Experts of a small language model.
Size: 13 layers, width 160, vocabulary 8192.
Experts: 32 experts in each of 13 layers, 64 squared ReLU neurons an expert, 8 picks a token, a sigmoid router.
Training: a variant of SOAP for the experts, 253M tokens.
Below are experts of layer 9 (counted from 0) of a mixture-of-experts language model. Rows are named up (a neuron's input weights, with its number), down (a neuron's output weights, with its number) and show model dimensions 0-159. Each number is 200 + 40 x the weight over its row's rms, rounded and kept within 0 to 999.
Before each expert's rows: "mostly gets" lists some tokens that are sent to it at least half of the time; "comes before" lists some tokens at least twice as common just after its tokens as in all text. This comes from a sample of Wikipedia text that the model never trained on. Tokens count by the router's weight.

# expert 25
mostly gets: " |", ";", "|", " –", " -", "="
comes before: "|", "-", "=", "\n", "  ", " 0"
up0,244,256,207,127,188,215,193,207,175,235,170,153,235,148,222,186,174,216,230,223,159,269,257,221,211,134,228,153,204,183,205,224,212,184,204,232,147,181,121,202,231,194,207,205,131,222,203,171,131,201,194,208,182,231,116,254,168,246,165,207,212,250,244,189,169,177,155,191,155,201,183,196,226,217,201,267,152,246,194,156,173,231,101,245,196,224,298,196,185,181,268,185,207,223,177,152,183,168,131,179,284,274,213,283,196,234,255,207,172,197,273,260,182,235,140,233,241,200,202,247,269,273,191,223,202,229,187,221,163,246,175,151,219,158,235,100,178,213,228,222,225,165,201,107,159,207,235,195,216,280,202,239,212,229,221,124,208,213,115,205
down0,170,168,217,175,183,205,126,330,229,199,273,248,170,237,159,194,180,241,257,206,249,241,121,288,181,246,182,160,195,228,149,126,273,193,212,212,159,172,147,201,170,195,199,189,155,147,217,176,180,198,207,212,182,193,206,242,120,168,138,207,209,139,173,184,232,228,162,262,133,166,167,198,155,223,180,218,255,288,234,198,212,175,198,215,159,233,250,249,274,187,155,158,237,167,235,223,208,267,260,222,204,214,251,199,154,189,219,133,232,161,197,194,167,198,178,201,239,173,169,242,274,200,193,132,260,136,201,227,216,211,212,223,203,257,151,311,159,177,193,121,212,141,167,191,151,195,175,208,257,195,235,198,159,175,158,213,181,240,179,215

# expert 17
mostly gets: "ism", " century", " Wales", " York", " period", "ability"
comes before: ",", "\n\n", "=", " (", ")", " The"
up0,252,196,235,260,240,196,199,197,240,227,223,187,195,146,185,211,222,141,168,132,213,210,222,288,165,160,199,215,157,204,236,193,167,270,215,197,189,231,190,169,173,257,206,336,121,133,172,193,150,145,133,241,236,212,265,183,180,234,182,204,184,247,214,170,212,214,220,218,146,138,150,185,289,194,245,135,162,268,190,225,245,176,180,219,203,217,216,227,145,184,205,235,203,281,151,135,120,249,185,198,165,272,213,156,188,207,228,240,215,190,186,234,176,251,149,182,207,136,262,169,134,191,160,140,132,198,157,237,128,193,197,126,208,214,258,185,228,249,218,189,213,129,223,202,248,214,148,234,263,261,204,230,211,170,186,192,199,221,169,226
down0,277,250,201,210,188,170,293,148,198,155,176,143,186,199,238,178,228,239,192,256,179,153,246,108,183,247,205,263,215,267,298,171,223,172,173,221,231,209,196,187,207,205,320,180,186,183,162,142,252,193,180,153,173,272,164,194,164,154,191,196,128,189,174,207,233,237,207,162,219,234,184,250,160,192,246,147,252,230,165,227,218,169,231,199,106,187,210,201,186,276,207,170,254,161,132,218,231,238,199,255,214,277,87,232,218,239,196,142,251,200,171,243,279,173,178,246,210,203,216,251,188,245,211,191,226,203,223,146,206,148,194,192,153,112,163,191,205,168,204,221,220,233,217,172,226,120,191,195,127,155,180,167,160,198,227,218,178,190,187,196

# expert 22
mostly gets: "ers", "rs", " years", "ity", "ts", "ons"
comes before: ",", " of", " in", " and", " (", " to"
up0,207,211,191,186,222,207,201,217,167,185,202,262,193,221,199,238,245,210,190,189,214,139,121,148,212,194,231,214,205,159,249,230,139,285,159,219,197,234,177,158,176,210,135,211,193,204,209,134,199,189,199,192,202,126,271,206,174,259,254,206,184,238,224,269,219,170,187,188,236,179,243,262,231,132,204,249,128,311,235,199,151,158,193,261,143,187,201,215,90,245,230,211,161,239,127,197,127,230,297,255,212,211,190,256,204,212,253,143,234,215,138,275,220,180,144,229,219,259,222,245,168,158,200,204,115,148,197,254,246,234,191,135,171,178,179,163,202,178,218,186,192,151,210,131,212,214,211,245,176,250,255,251,190,186,246,236,178,211,197,141
down0,185,173,200,169,194,264,179,176,190,209,264,205,200,204,166,211,210,196,108,223,151,273,209,277,238,215,254,195,219,157,222,172,177,184,148,217,233,153,165,300,250,254,198,162,190,237,154,206,218,219,214,225,189,196,219,239,217,232,193,112,255,160,157,203,281,255,194,161,226,222,105,175,268,159,266,203,131,163,261,182,189,225,209,234,176,192,220,238,211,113,163,116,185,183,111,155,243,185,208,213,173,184,246,221,120,216,207,192,157,174,232,258,149,233,159,209,286,241,217,223,277,147,107,148,266,219,233,174,210,170,221,219,147,235,219,224,204,179,176,190,283,195,231,180,203,222,189,176,161,197,155,141,185,198,228,180,150,228,206,208

# expert 18
mostly gets: " season", " 18", " years", "ers", "rs", " work"
comes before: ",", ".", " of", " in", " and", ")"
up0,201,249,175,178,161,248,178,182,198,194,169,212,247,173,117,247,230,173,154,189,200,159,130,221,211,253,191,197,159,205,164,283,108,183,208,272,225,263,145,206,175,207,141,213,157,131,194,246,162,201,195,224,184,178,180,202,205,264,218,259,230,172,189,182,166,149,260,235,195,89,215,144,153,165,225,161,173,150,270,271,210,221,155,234,191,282,209,212,173,319,224,229,180,218,196,165,198,222,215,170,221,169,191,171,164,216,204,240,179,223,196,187,212,170,182,221,198,268,251,225,217,98,214,170,94,212,222,179,262,224,150,184,242,232,207,158,243,192,221,122,160,183,234,257,213,176,190,221,263,193,185,257,231,136,274,203,161,227,196,173
down0,183,246,224,191,113,168,280,219,188,119,167,192,203,187,166,205,232,198,176,278,173,212,127,172,184,239,144,193,202,164,199,171,199,230,230,246,255,140,155,225,180,219,175,179,231,212,147,307,225,190,156,228,207,197,192,137,149,186,181,221,200,234,200,292,225,290,234,169,232,191,199,121,186,188,169,198,222,169,246,167,146,206,177,178,177,249,247,134,226,165,236,195,238,228,152,288,212,244,223,160,235,177,193,230,96,230,246,139,249,176,268,114,240,263,255,201,207,226,240,217,234,169,199,193,139,159,299,187,203,231,198,230,221,238,187,200,193,184,157,232,186,146,264,169,252,178,191,157,213,172,188,129,241,205,237,198,143,181,166,201

# expert 27
mostly gets: " –", " -", "In", ";", " In", " |"
comes before: "|", "-", "\n", "  ", "=", " 0"
up0,216,173,227,193,141,201,206,244,150,178,224,241,203,198,184,159,207,187,190,130,250,162,226,224,283,294,134,229,229,166,160,165,242,209,149,219,140,261,162,254,144,172,280,251,164,173,201,207,173,221,139,218,191,185,154,227,232,237,154,192,189,239,181,192,181,234,210,180,219,191,240,185,78,216,195,190,268,243,273,241,212,268,160,210,235,285,247,192,165,140,192,224,174,246,145,263,264,220,150,161,184,212,231,201,138,132,215,235,202,210,158,200,174,202,129,291,192,201,234,227,167,202,137,147,168,219,242,242,183,177,199,147,189,198,243,212,206,149,198,180,261,193,115,245,165,214,204,270,174,204,194,277,213,206,183,139,226,229,154,175
down0,143,209,197,206,243,244,191,126,207,206,179,236,234,214,256,244,247,259,219,173,186,201,260,287,240,166,232,199,137,209,238,207,233,186,180,186,189,213,218,150,253,219,205,199,312,212,227,174,196,197,143,189,203,185,216,269,142,187,161,192,218,171,207,139,209,134,187,216,199,240,205,172,166,268,141,211,196,156,249,271,264,183,215,230,197,197,145,116,193,228,197,158,172,189,168,265,132,208,246,162,244,137,180,232,200,229,223,268,248,208,172,252,168,166,242,217,224,198,261,163,273,218,157,147,124,165,85,195,164,213,286,247,172,177,244,179,171,152,204,221,126,209,191,214,212,168,146,157,268,212,188,248,201,206,148,139,146,206,165,182

# expert 20
mostly gets: " this", "ation", "rs", "ity", " series", " season"
comes before: ",", " of", " in", " and", " to", " for"
up0,167,209,163,213,157,169,183,179,128,211,221,221,155,191,207,180,215,163,215,233,195,182,304,247,222,213,286,201,158,215,242,224,163,193,202,280,188,249,182,230,110,295,243,209,134,222,161,120,156,149,216,233,244,160,145,231,168,220,157,171,182,300,129,129,168,185,261,189,193,282,281,262,170,128,198,152,112,180,207,156,217,205,202,260,175,221,223,177,279,242,182,210,223,211,253,168,184,194,179,211,136,124,216,268,158,259,177,164,247,193,216,189,194,181,131,181,191,173,220,208,216,168,125,166,193,186,263,214,208,182,214,204,210,146,174,175,196,181,228,171,204,217,257,266,152,210,209,229,169,210,206,196,257,196,203,244,238,201,225,199
down0,175,183,163,214,224,133,214,225,247,194,228,162,216,163,162,205,207,166,275,246,247,165,187,249,248,83,250,167,222,207,173,223,137,179,248,229,190,225,179,272,204,210,255,185,236,178,244,138,201,215,189,177,200,121,194,159,155,225,158,165,251,155,163,187,92,210,184,223,234,248,284,259,158,257,154,168,178,143,226,139,189,228,275,145,219,198,230,193,211,210,143,230,239,270,216,182,174,199,234,214,203,181,158,256,158,280,217,188,272,217,189,203,150,155,211,168,178,263,278,184,222,175,242,171,186,185,191,201,227,196,219,181,181,136,179,127,224,195,209,235,272,137,259,223,257,125,186,234,194,169,188,158,242,265,207,216,160,149,176,182